Below are experts of layer 2 (counted from 0) of a mixture-of-experts language model. Rows are named up (a neuron's input weights, with its number) and show model dimensions 256-287. Each number is 128 + 32 x the weight over its row's rms, rounded and kept within 0 to 255. Numbers have three digits each.
Before each expert's rows: "mostly gets" lists some tokens that are sent to it at least half of the time. This comes from a sample of Wikipedia text that the model never trained on.

# expert 28
mostly gets: "19", " an", " =\n\n", "f", " f", " sp"
up0:149104122151168143062145108123120106138150079131162170175096093169145092131202060121125115171112
up1:117211069166147162166126096134164092159091122133106117098142133130171151170104162185146172116190
up2:153086104067182139164131131110097143122130152165149110084126068159109073128182123118083193112134
up3:159132059168123090163130095145125173115156122146154100136145096132105100139182121154097128106161
up4:100134135205121115135127133096168108115133114141216146159120115088146119208130188116126120135090
up5:139160148208169150129168109106103089159142102153120114139093136134082147110106110116143155173162
up6:134182139157077140131155149132171147140149125110165099113101172127178127142109148144139101129147
up7:122069169077076148137093121123158117141113109115118127106141100135078120141128156150109133131198
up8:115186121165133059135129142099139066104157079153101166202101093109058156120146148081110102095092
up9:120218187114121160117141111157139104156129135104120164058144133115143067139131131111110146170114

# expert 11
mostly gets: " century", " days", " can", "ays", "ots", "ests"
up0:153137089066122119123085094098201091090152096140135118145154111119123123156152087116132123059158
up1:108161178081116163151134141097146127216126153196068153078107107035093083140122136055132122090091
up2:134128062119140176126086120108154153149155124116091122095123108108179130097184124093184140111113
up3:160191108151087133044082087148158133167100169110096152087099117130064145092155129144088196127148
up4:153134126145121102121079122086078163154155146111194139186165127161122201112122104122115171126104
up5:153182111136166095116148109123125070140130098130113146134136120154079122133136163087140066112126
up6:149070154065135110123086140159137162149134110166109114096150056148135184113132157138116124177135
up7:165080113142125069159116171139183099152122139106147114135140092098105117129122174108091118110104
up8:135081032138126126111104183140146087082126135130096069132158106113123190140110067118113123097122
up9:180063168124100119075127098097122152136147142153160084139120085114114148121127098127119084128175

# expert 31
mostly gets: " Ar", " John", " James", "ford", " William", " Michael"
up0:193162200140104126109062109162153102103168152106179133090168219140075173148132129128059112170145
up1:082132146092123114102111093100198061161119131170112160109157145084104187114122088123164139193153
up2:167173035183172109112118063140155154122120131140169207114189094154125123115156183125132117135122
up3:133103078126115118099105132114133154173152114134069153127072117105150061123145160165162151163173
up4:119084120109054082155185086127076042062186177128108150083101098143058094085146117128126182134091
up5:144090178103154099112118151150133192087114149083064083124109162125146108127100099111170145139121
up6:129146127061209167118137168108086111110112159090124124151081097135148095146125120105126152090168
up7:131131134118111165137138166130151111110151129101209084108139074129128110056133156088073181143147
up8:172145158170137208130185100125071138187140170149169138085129139096137118118111100074166169200137
up9:135112116147113149116112114136184124054079174137160122142109186123094157092128120098079133159148

# expert 4
mostly gets: " \"", " —;", "=", "]", "\",", "',"
up0:136117077123210083092142145126095140192099121144081093081169070107086125115147110137101171175169
up1:114138119104146125147093110120131057148109196073086125110146082093084122130039130123127131069113
up2:095184154186122090097097106126080138210084144155119104140126180095108141110138102124143167103143
up3:145136093123163162120096123080143107166129137145127085088121058107078145182055074090123144107130
up4:103062069151079070102153120135126179125181138094136090116146179152082094141080165129109072118114
up5:149098143183143176107056153077180118129135150087093142140159107152104154173143145109158171104136
up6:141053064161094141109106236092154138130141105086113123119119135086178153127085082107158133119120
up7:116116143173157158135165166144132148154129170106137141115159149183155170142087096091190138145111
up8:156127162202149198166088111089102145141135157153157155077124061106132178145128124131114156133107
up9:142128094107154115082135078127099132101051124100178054150095101187188086114108185089123100159112

# expert 30
mostly gets: ").", ".\"", "\".", " less", " than", " rather"
up0:144108170096117070096069112128127103120137121110096147035167050122191182129120138115082071149128
up1:115145097152056066085157137117150107168138140137132085121132098120123104074095094122095148086116
up2:071180162115116087127094155169064098144134139107098123081126118138131113129124133163115146101143
up3:154130174148113147112106108110111123173108122110112073094151118116117187156164044087121119160089
up4:153150140111126033169074137114089129074095132149100115166064123098123147170137177155131071160139
up5:131172189165130101143142101159137173136088144154108099157145144172156211156160108106145135206084
up6:176128131118166173132124094113072122169170150114171160118130142095151140128143143036101115167138
up7:134092178112153116082159199135142063157079168154079147088085084129086080110054155117184132094127
up8:147127152161135102108179160145149085175164137141190099157135073145108170112133158161144092110136
up9:135125174160118106124160091111082186099127161129093089083162130164076178139170105131178163162114

# expert 7
mostly gets: "97", "76", "28", " debut", "81", "52"
up0:109129090083119137133090125138151155066104137103085214143154147113099140123154115162149104080127
up1:145107112097157100144173130136072086129120174141136179141188136152116130086080153126138168114081
up2:126157212127119191120093131114117163157098155157118131113152130079144134077113131113177114205063
up3:167166140156117115168205093150182113154101115123129045088150124126095159155144138104165173190148
up4:111114107101114111133068111137105080110160122164072127136150120193143122129116074140151092122136
up5:201079084141095094146107142057111106158095134131160084130140090106148151154189149121182127150127
up6:127148035112142094139093084096153154083147177100164106118150182150128119074117087047140076154141
up7:124198111110086106146077144062147169205141143148139152145112090126114160078116162090082141103079
up8:160107150139164143174132181145149108179128115111156123034094085135133125127098057122136141183150
up9:120181110110179117116105151078130071104125126122058086141133091155128182134170175178098135098102

# expert 15
mostly gets: " into", " such", "'\n", "|---|---|---|---|\n", "|---|---|---|---|---|\n", "|---|---|---|\n"
up0:172149099147109139130131132112125115133110129103132078166130118120110151097114058165076116166081
up1:116133075087077204097095103112099108125089153162108043125124133178149130162149082091109149150094
up2:138209124125078144113127079129108139161109124093088147071141076057100109067079139143127124142133
up3:150141091136086131169129118130155179081168122045144042136127110111134109138171157108101107122109
up4:130090118088098170153105103115124126170134157107129127136085160124178120084120140103134120111082
up5:151078176104115139189164097150074101109080099114116094136133125152143089163146118167100141132120
up6:191152171145119168129150150127170128166181109095193086131127184112204100117112114172135087118098
up7:146091129099122075128042140075165139108119117091080072135141172125154118135179138141141170120165
up8:150104120135105126123130133147158092101128131118107168113055176159105107193119148145143101121073
up9:139132148186185131121135037122112148125105085118162125136136124067119116177134121107146102117150

# expert 8
mostly gets: "===\n\n", "==\n\n", "===\n", " ==\n\n", " ===\n\n", " '"
up0:111167041102143187173076169095139093136117123152148126081151103109044125149198151165119123121174
up1:140122141135102120121140114131146147157086122154137132173140129102163149173111110130123116124158
up2:161131190215146155127176122161088146126095118162132172112158152150107113104090199142117132178122
up3:166121142050127165096094097137170171117068095114116125079130085123146160212139136140163155152115
up4:186119095154122126105126139100071096103088131111097084120171074096089151176151160119095117177159
up5:139153116128126191162118104127123092127076169100174117124140109124097139170171149139108108127126
up6:137134088091114097141112123122104115163134130166087095160106086176125097073084101118140160146175
up7:131138101089109147127123106120145134214113146135141123069122145096102134126172194099118157153113
up8:183108183080112134090122098127148136097135148086075098148154111205181185130080134158125158184089
up9:112171151145100042214133184142146156123127119156098124148090117140106146072141109122130105142171

# expert 5
mostly gets: "″N", " Best", " General", " University", " Institute", " Society"
up0:146090041154100095148135152104132089098133099153078047136149147164137074141131121126177145171130
up1:101123108165113102105103101077085116144127162150152128081142106137142109143152096065102104117110
up2:163145118121076121130087134151091088175149165154189102115100089123095098132121114091137154168133
up3:132100050144069142120140151040121109125174140146179152121105161134092102137127128157099139079102
up4:142104128122133103054124114107159096151163095165144161167127117146101174095166123114142135143093
up5:122022162151159161167129114134127149101128145136105135024068091102075171104108159171105069127056
up6:107137044021113049170109147126088091102164153108156118164136114138124119167155108060126121094140
up7:101118146079151087163104102109165176081132181097071107023129116148112182174123109058183125103172
up8:101133113047097126138102104112120102191190108091113160123122148096132151130118144084147131109139
up9:132155150076127166169140153155108115148161121155142133139115038179127131115111131146164055196074

# expert 10
mostly gets: " him", "ect", " them", " well", "ible", "arg"
up0:149091160125099139111176146107093166188158141163165100116120102116160116130186145085081165144181
up1:124107131061157134160130103048139084180085124165083127076161060159165107107174210087069118129082
up2:126101126069097083112095167130137086123111150102110082119136062135145147112176189178113140148106
up3:167095101073106156148151098082121127170120097100101129099116114167166096095130183109093183127093
up4:101147097099105155148046156089196124171145178109228166098105116151127086149106104121089109114116
up5:125170128153123110131127119116182142081117156088124103085117130107065133065145106109072162106120
up6:168179122168111150112051151144125183214130146139169141080136083108069128058089153140100146146117
up7:109099169139097109069218153141146090103181155096166095162137174145100087141144102128099115110133
up8:101120145102094179164152144149145096188119143102122083101139174124127131086129124113196093141067
up9:100184098102117120132139110155100104136108116067130098154108110119150165159132095133087151191123

# expert 12
mostly gets: " World", " Party", " European", " Council", " Europe", " National"
up0:136136060143155107181110183112073124130133120181117100159136109163115167102109125138071147200135
up1:117103067149105140118184109113090131153187155134116103178132142087148175118145174115142099080156
up2:119142147146163109129130116110156115088078142131177167112081128145090175163119079092145110121168
up3:150132145123100131140106115169145056158134111103154113067206155055179087171104053114130169179152
up4:119078133144154126123115117116103118221139107123076133172118108103099145210150069080122114089112
up5:132106137130101120142133117137084158176115110094151084075169167137113139167051129163138183168100
up6:130101113134141149131172116098120155131088149102107108134223131141141147079121094096140098089139
up7:121191123127070123084127105118173111142182115115174126093158080088088117132103153091090120130093
up8:189126143111145080138065132094184164181126130110134063113165169125183196126108134156131120165095
up9:165058118167124098097143074111096115111109130139108121105179137172150144200125168114070096157100

# expert 9
mostly gets: " daughter", " drama", " love", "idae", " directed", " Raj"
up0:125103094129138148144140194110132083119124182110121136094166050145148113075178084149181181061142
up1:140122189124138192119139093071120202094123160145113120095221177153149120167104127067090167145126
up2:160116082097154164090145180195147128174148131089120142127086172143086127117081054107114144162142
up3:136188104076183148129141150102111160151094120142138129102138081128130151108094168192072139153134
up4:148127089159164141105126106094159084107166135115107143164098109096157148129137129111102148121140
up5:120180136142093081072184155095106125105177160178096151123111126121173114143065103084189174178101
up6:105138153096167223207180122126142153163100179136085138108128101068081103077108105146143154157114
up7:141115103167097167107152145142161131156066206150153127063100106145125087102134129098101119139081
up8:166046095141117142121146168124176140106160144171096108142103070131078122135173169089132089177181
up9:141102143118098200175153132111135184104170193137130113115124139229142159182102175162102175202137

# expert 23
mostly gets: " Har", " tr", " war", " Soc", " Super", " Yes"
up0:195114146112109115092120081128135127145139168127163089107167091178144136107113100114063182150200
up1:158107107185138163161149186099113087120144132117105079152117118107116084114097134193112113095098
up2:105148105156138139104104086093134095122158103129089083117185160167126183125149145128127135124096
up3:141131069147076127124137174133165111073074134148181138120185138109183101200134164121129130123154
up4:102173064114120150099139090120100133158120153129109163131083146073021121122129084155160119118162
up5:153099165105116160150136110094131155124104164123094102109104084189125142157103132073081192150165
up6:145169121133125154120126114136142139176146155147114086114100156193141090148135134166123124114018
up7:106108102193085138123126148159166151176105091152228129162078100128109151110156137165088136084139
up8:124070133201117091166136099130155078145097102104100134169058140141101142127110175116118097154110
up9:170107137151128085166083091107102090094183136133204107142095123122151201078131185140096101118125

# expert 22
mostly gets: " un", " l", " built", " or", " land", " MPC"
up0:134153114080137129178126084091103180129130071176093116085141119121197114155208117091112120195090
up1:164214118188134143113160108096100166103097128178150172089141120101134115160130141157109135117111
up2:134144123124110110161150109106125083070087161153040148099105139157073109110104159075141131217062
up3:124149119124147088131147164149127176114096171109151105115105146176100154130193130130066097123168
up4:119155101131105161115126204091154123113170216152047106126094105122103171096147144174141098150065
up5:124150105105118156109143096118202138101091173139181095143123084074142091109159132138139093096091
up6:127133132168123097154128101104098110106120124149065142085076120123151129153191093163178133106109
up7:143085092085111098136161148111154115114181107131210036179078138085106021159218134116112136087116
up8:148121111168108099115092144124141114119116142138139112127091139152073159139121127111163066124045
up9:085117131075179143131119082095138124138098133147147071121162127136111124132159157137175107098102

# expert 6
mostly gets: " group", " school", " production", " party", " women", " railway"
up0:152135152186112136106161097111113084100097096156163160159114145165110115100137111139122147141093
up1:147106111141141085088164084044109067083111101151072165103053099092098170138135114105144105155063
up2:137155110144085139131052108099124105103103167128080121118116129096091157141129145117059106187149
up3:119103091138114128139126148086091144108061101127163125176205140102107148125139074129111148094170
up4:159138130173063036112128177099152134163130155134193129123148153158102174104140181096128088167110
up5:128105113132128147099126112162093070134116190134139070089098162120089101104128148123060064176045
up6:180126142071127169181115108125093129105126133108104102137126111116144155133125084107129151223077
up7:132119110084152097113106125158094143167095098127073110217123067162142132121080155122083132077106
up8:124127089086147140133078224141121075115121094138115136068129111064092109082133165176119158106100
up9:106092160102151125116110122137084075140123110128082140145132141114166121058100154145128126085142

# expert 17
mostly gets: " FW", " some", " fac", " Phylum", " kilomet", " ass"
up0:136129129117099126110163143111171090132108101180120038101120087138108158113175135161172096074142
up1:160109093083151117132140103088148134133138156190163152127092091103145171137137067155147174137145
up2:165085159189132154169117095134116168126143174122148068128147141131062149136111134160145099118111
up3:095100167087165119144148117109150169111105180080015108138087152181178147065108053122094133106155
up4:095154130111125174089136182149117170154117113156071100092121160104064125121113131079123116133106
up5:157124083126132125093166086134154110096166116154170164127157157142142135114113124086096176131106
up6:130152139071142109105147138122145101094097160120041152128152138089100112127107128097148055158093
up7:154150143105160122177138172093056074134063169127136093136204123122118098107184117150134129147111
up8:150122156092120165135089189118210109113201112083104158142107109129165126099141112166139164104100
up9:137095101132103129097078165127116144170167115112155123147140099133121159131126143155135129085119

# expert 25
mostly gets: " as", " two", " three", " four", " several", " five"
up0:113133152143131132152099142138127130069127167141134110097123167115088159093153067090072131097149
up1:111133120149102127178180138087086103051099116104153154065168138168118150202169139179141110168134
up2:091142134095132167137159145167133116059127145149119075139162110125082112118113110162135117114080
up3:138129139175068115161144118164124155132190195107180024110200148147120112132075197082133059203139
up4:140177145098120102117105108132158132142136098167097127115160133122139163135090136116153092188146
up5:138192058179163148107083184113110137092169146120156113106170142132098155099118110056112175174137
up6:099129143084119109094121139178134098170145136130119133060167189156126133143129154111077092187103
up7:097157185077094140114117081089097167123125183101076116087077105120125155158163137099092147057091
up8:139042100139061117112153114123106146153229158147149120124164093163167136126111170095163096120124
up9:105189106105114134097148193141162114077119114137065113080138125129136172096148109170110147112132

# expert 0
mostly gets: " P", " Th", " It", " b", " there", " they"
up0:156132088095067131147184121134165132134153130090098138140155122131146165127136109074125132148161
up1:129151086198136127133109044119090103133165143102179131145089155083101110196111056168116126099124
up2:109129130053166152110093185122128150121097142092179074165111139175105072081161246183095133095154
up3:157127102087130090135149131068085131171146130131041134130124128101082172080152062179167093157149
up4:168112108176147177103086123152147145166096159115020159029107157176170115139093178098121163112172
up5:135153163078075157110133154120101156177118134097163108098168115086128106101092127164082150119188
up6:139137110148122108148143129100104134174142160124071107068160077117129129161140170099156143153117
up7:127086134117155205168162163125072089060071121192116135085130077170105085140168143153127123177124
up8:123143143085122140152180094160134100193130164170083159115153118062117109092121171131143158162123
up9:152147088112094172079100122146085150064161120098118194121111120129116147125083074103120080113149

# expert 29
mostly gets: " per", " “", "ren", ".;", "%;", " Fair"
up0:144156077103157136170089110131115137063136148108125128129161079190097164161170193118113137143137
up1:133162108144114124130132087117155122107151173147221087167155111143099165127110089081140130124096
up2:134100104131159108082071139067118082159105111108163138121154105109153144158127100184138114133148
up3:159125115123145101119136064139147103130167102097115113131143177101120145127113102130135101187109
up4:163104137031178189137160062061152148149089167166089119145171108152100129085170174089179117131073
up5:156122109157103110100149080174190137127167187091170067094159138199168153120107144124148088207161
up6:081178112122157157118152153113071107101109116139118137076110066138156129093097114108189109061135
up7:094133062079171136122143124130122095085138095153116103111126097195139116145128108126123106142135
up8:138167133148149157144183103116081106171118108093122167145091102178127103141180070119157157148138
up9:131110147138098100184083186120110062144109109181123145147039102092134172172104146127074084049082

# expert 14
mostly gets: " Comp", " France", " You", " China", "ă", " San"
up0:123111102165146118141080127140149163129145111089124137101165111148070129146123179140174152131146
up1:154121146088113154081090105120113124064119144108160153139108127123096092146127146155212090132140
up2:148098159120200116153095106181134139157119127149066137063189069111156122143101110168149145108175
up3:129146165154104126154132144170099100071108127091167071128125135114141159099114109139108149205134
up4:095165162110133151104161048099237187148070164109081175117145179144144116119149096139118129101153
up5:157151108134163148183113139150165140176144127127143103123118089127051137174081167116177143095125
up6:142115117115150194117126094146148117104091135061131106150132087086087145112084161135118137075077
up7:165163142155158151117158105106164116128124108064145091086167055161090065148123199151156150125186
up8:157155160136111119096106156097120148175098118126205159128104100117151142172100159064161196129124
up9:112162138117147101155112061121074177143139114150093173065153110108098145125181133139163100171123

# expert 24
mostly gets: " which", " this", " where", " that", " when", " This"
up0:110118104090112132116125073083094085110123099112069127168111150089141169141190135083041093168126
up1:161163057129150127151154074100112049122130154143166135087106128112153136105081124096133188122093
up2:128147097099122090143226101143129104070074137146157162191137105123159170119169113126150097167150
up3:174145099137104075127167106123108107137103131139105124167124116106144128075114119175103096132155
up4:148196133096145168180139149134141108152133116084101139167096106122181203104102145163167126132152
up5:177094125186162155163167120143085098150118142114130120097066124109118142120133148154139171127098
up6:154128150104181084070141065120140122112107119113089083118098096109137092152116085132183123111123
up7:106170130105094119132098107133136081126113153109079124129104174135223175105156182081101179099179
up8:142149128145097122172105091131058216146132173098147164125178194104117142063151120115133207174115
up9:134149154090157037116088132087171150126118098127056161127107115102159143070140125142129142107155

# expert 18
mostly gets: " to", " from", " between", " on", "ing", " of"
up0:157079147172173134105127204142157095100103154122120049125119164156130172148118146090213095096157
up1:138100178174180210139092110150104127177129106101052143106169128163147149116094124082157149147116
up2:119133126073092103152158118165148182146185189148121117133144116143131183110125093140114140089108
up3:177116131114173211163127115102102179136167181136123117146188091116157125098176126135169147122084
up4:141206123162154097121052172130162115095155187116172109153143132093122188112106140102150188116130
up5:137104129161141156130179153163061091094094095149127146096143156184126141130163158125100147141032
up6:128101105076082081092192120171146076214120091083140127062119122140085119175128122117138097146098
up7:141135114098118140076122133120107117160154120146109141113164103070112143124115117113115134096154
up8:152087077144187112140150104138088196117102169093105154175085112097124181114144098146124185169185
up9:121116159168089122186114085144157105117182156165059117049166108156195187139096071123156140160111

# expert 1
mostly gets: "TA", "ated", "Q", " term", " created", "'t"
up0:148140119130097128148170095104112107154159116118198119147122071108090161146130116194125120095078
up1:133073115148045157135127097145050125186146118134082085153140134167151137169121166159110097200099
up2:140143173164081083096187101098128134137144126188209120126128121126141197114137170105147159171111
up3:153099128126120161125107160102146110086101168098168126112139123155139106136156100209108139070113
up4:116123102171069110111101113086151095118162117097055047140148082112134141058097136139101067134147
up5:168113142147104164137152106082095163148143183129168118128153071130088098080187197141155125102177
up6:119175152150133027109131176083128120121114066159120076111129126170150167095122103118200086147093
up7:154164087151126082082119097173117153131194128125102122164198086134097148147089118180140126135072
up8:147118120107086064170188117145100054139130081126113102211117130125125219181146144157089116162108
up9:167148135096118052118083186115156145183130132160152086110123113047130119096080099110100156163139

# expert 20
mostly gets: "'t", " You", " able", " AUS", " Nominated", " Won"
up0:143169091141144128134075128140149092175093105190089158137153117094077149120116135139107116077127
up1:102102134104184110096151142091131181152123142124140167098122081166117149163142114142109140156088
up2:128172125065130215160122110123118157096168203116151140074177122150130182148157169125112174125129
up3:116105143171133176126176111161133174106131133156146145181176124138151129149191034155096135149177
up4:136103170141133179187139155119064110128181176135123124121152136105132176134133153172159112130124
up5:158143111110147167138147084132160084216150152106132090131157144145149118145086097131127125106103
up6:151209095068125101130156090143141091124122137160168176156141105177189121173176098087152133122139
up7:124155120112165134123082099124110070120096174121201109133143134096094081127181143099122141132139
up8:129126113162033090085150164142111059108154168117154079173130236135138163140140087112123032175116
up9:166094090106086194220064132139102147101216175124152132110084081140128098140196162130123149130094

# expert 19
mostly gets: " New", "==", " St", " D", " L", "°N"
up0:154099121106135194160216134149132148071185088139095076046156130122101149066136077169074086144103
up1:155180150143086095193196226106114120118161100126107147090096128149138124179142086153132102133197
up2:153103124135115122120145125128103110086144171145113079177112136116102117104197195140124118105118
up3:220106164153120116141130203187132138084113132086125110167123192120087137107130121159059127089120
up4:058102146161092089097165120129136153158123096170052099084128175145153113108063198111148143099111
up5:165110150091098109102084131090144142042097129097169160119154185111128095208073152113131069135077
up6:105098138180170111092098157102141094104112189123177116116128189139109091069134189117130115074095
up7:077118110074104181120143097138155111133059236092117077092117157170160177072120155114130084163088
up8:153122092091083069089160128148146107104094169134089018169158094131115139154096150191127123108114
up9:079115128109097123150086123130052044153124127138115109077216130140070156125139135143148140136132

# expert 26
mostly gets: " ", " h", " R", " Al", " fl", " H"
up0:101195136099120168139121185111090091083106103147149162086103117088092131079103142176111032100076
up1:141177158141116160119095120130158111155167166146196080061180123111121149111121148167124116181120
up2:110115150111190090148108130119161178154154121150130102149146146143075165110133154202123097103092
up3:166164157115076126185105112097110186199172128123121158143164164169116142155168098151122192090143
up4:132140045122082100157109152150121122133159124144185125094111129124097112175156140111138150161151
up5:151145130109140110080171093125101166122124177124112140067148105151097176104118230123127161121131
up6:161112085120162123136143148152124072095125176139080038138161093139085112121142146119100133139130
up7:197160149245114136136144148091080117120138163138126138084132108068076102090107113129086126129135
up8:124133085072129057165040132122119087051087102093191136143063096112084165123176129147114080151089
up9:181163130085105127153107121127157142152129179136111071089147083107121158110120104150134149170133

# expert 16
mostly gets: " at", " p", " during", " until", " before", " through"
up0:118113149160137093098123145127170162149092174101064204161113147126177112077095118064119115169141
up1:181091105170145063069116106123112102058085126155115119118170130152128191167156115086106081120119
up2:105105162174100196164209077127112078173087090148134101202072132107081127135102147152098141181119
up3:154104203124028133139145157114115100144142164133166092103073136119091086109076112118140111073076
up4:164042164135138149132128123141127115243119133096139106103099128107141153120105087139166157110118
up5:151094153074107130137106080112094101127137142122037088080148114131056126124167158093151095175181
up6:167065128111166155113153124121161071109138144103160051139078135126114127099121098137172145129072
up7:119145093057127088141088127155139087175145127070093008127136113109083080137110111136144156109122
up8:126117165106102086123188127126134127109093164034182060156093163106077085104125120120154097146099
up9:118117135100098117102082118098140102036064109133100098127123123140194201122151129155138120047136

# expert 27
mostly gets: " N", "N", " In", "J", " GER", "-N"
up0:148075146072088080138112122128168094135146145119126070111128104168138163092123112117146093193070
up1:113104142121077080141114136096103140109118136178127133122105206157090134163109195092122120172174
up2:077129105157159092126118128140174117108056135124146070127146149115154173158076104128125091121079
up3:112149111089095154159147113070133094158168135091052221113106104153149118093149155112146157166091
up4:132101174144145099165116130095108151144153127188154055168149081148075113091159060170117060149099
up5:132108093146107199116098201119133040155172132131105175123110129152084095132160143155129195075146
up6:212108120126110068109108145091144080176188170176141114139124138092105171122114165072144069167139
up7:126118120094119146151120109078118128139120148120090065068157128193072104149149139181167050165175
up8:139109089147211182110143117135143128156117137115069145123064106122137108156150110131181092149120
up9:151161100178094111144132202129149154148183145182139143164132162136120130198110107192089161189161

# expert 13
mostly gets: " *", " Gar", " Mon", " Car", " car", " has"
up0:107072176108175144139143127156091041169098130131123158134098156130086091117163091094109138119129
up1:156148103124155131145190104109143135180163103156136110111118081093142204130111103125132162110164
up2:163143159194094119127081123125183157096144131118192113147096144101127131137154137148132139174106
up3:160081133190135121112101128125107205084130127142086094061147145112158187074056126151154169137107
up4:132137106134124152188140080166139103084090143085124133094190126116053116206159189168133113097126
up5:131181134135113163139094155077135100113171145133161135094120111070096158104158125102128122124144
up6:156058155202137083105138089116162132087105098167162116143080152099074170119121157138105084080181
up7:130142139149148087152073183185203166132124122137093125142153136102076132116072105192122117117077
up8:105166095075196092137104057082166147157076163106133121113132079110084108036177080128109102164125
up9:106092128163146143084121146163123065146123124173148126149063144130140141180132148127131110140173

# expert 2
mostly gets: " T", " t", " s", " .", " public", " G"
up0:165134170120136117173117116104116155139123125140176138152176169143148195174161162114097137109153
up1:164121091133108098131103115127151152155099148088131148155202127124158165137161161094132124116136
up2:156091096114092107149136140090161186167085144120148150132137121154103188095111167129129201147122
up3:119179162176173212118119070124110126115150146135110161071132133105160141076191157166111211102104
up4:106134143082112165157172170124114107072102113155117165157162131135158110126109117116110133129182
up5:111112168208100075092125123115089109069163157115078141104132170074108123151158088124136100128130
up6:119146145148149187180108123128151055128106126130115090116131142122114166206141111105076071164144
up7:134111129128137078166155134131177089076166138139198092153132165149080071200123159088154063080114
up8:168121156173127097155075128070118101130167134130156115119115078129153109143138137143104116187098
up9:116166090151152078102062090113123174137148133158132109060171089192131146111134101106092177189083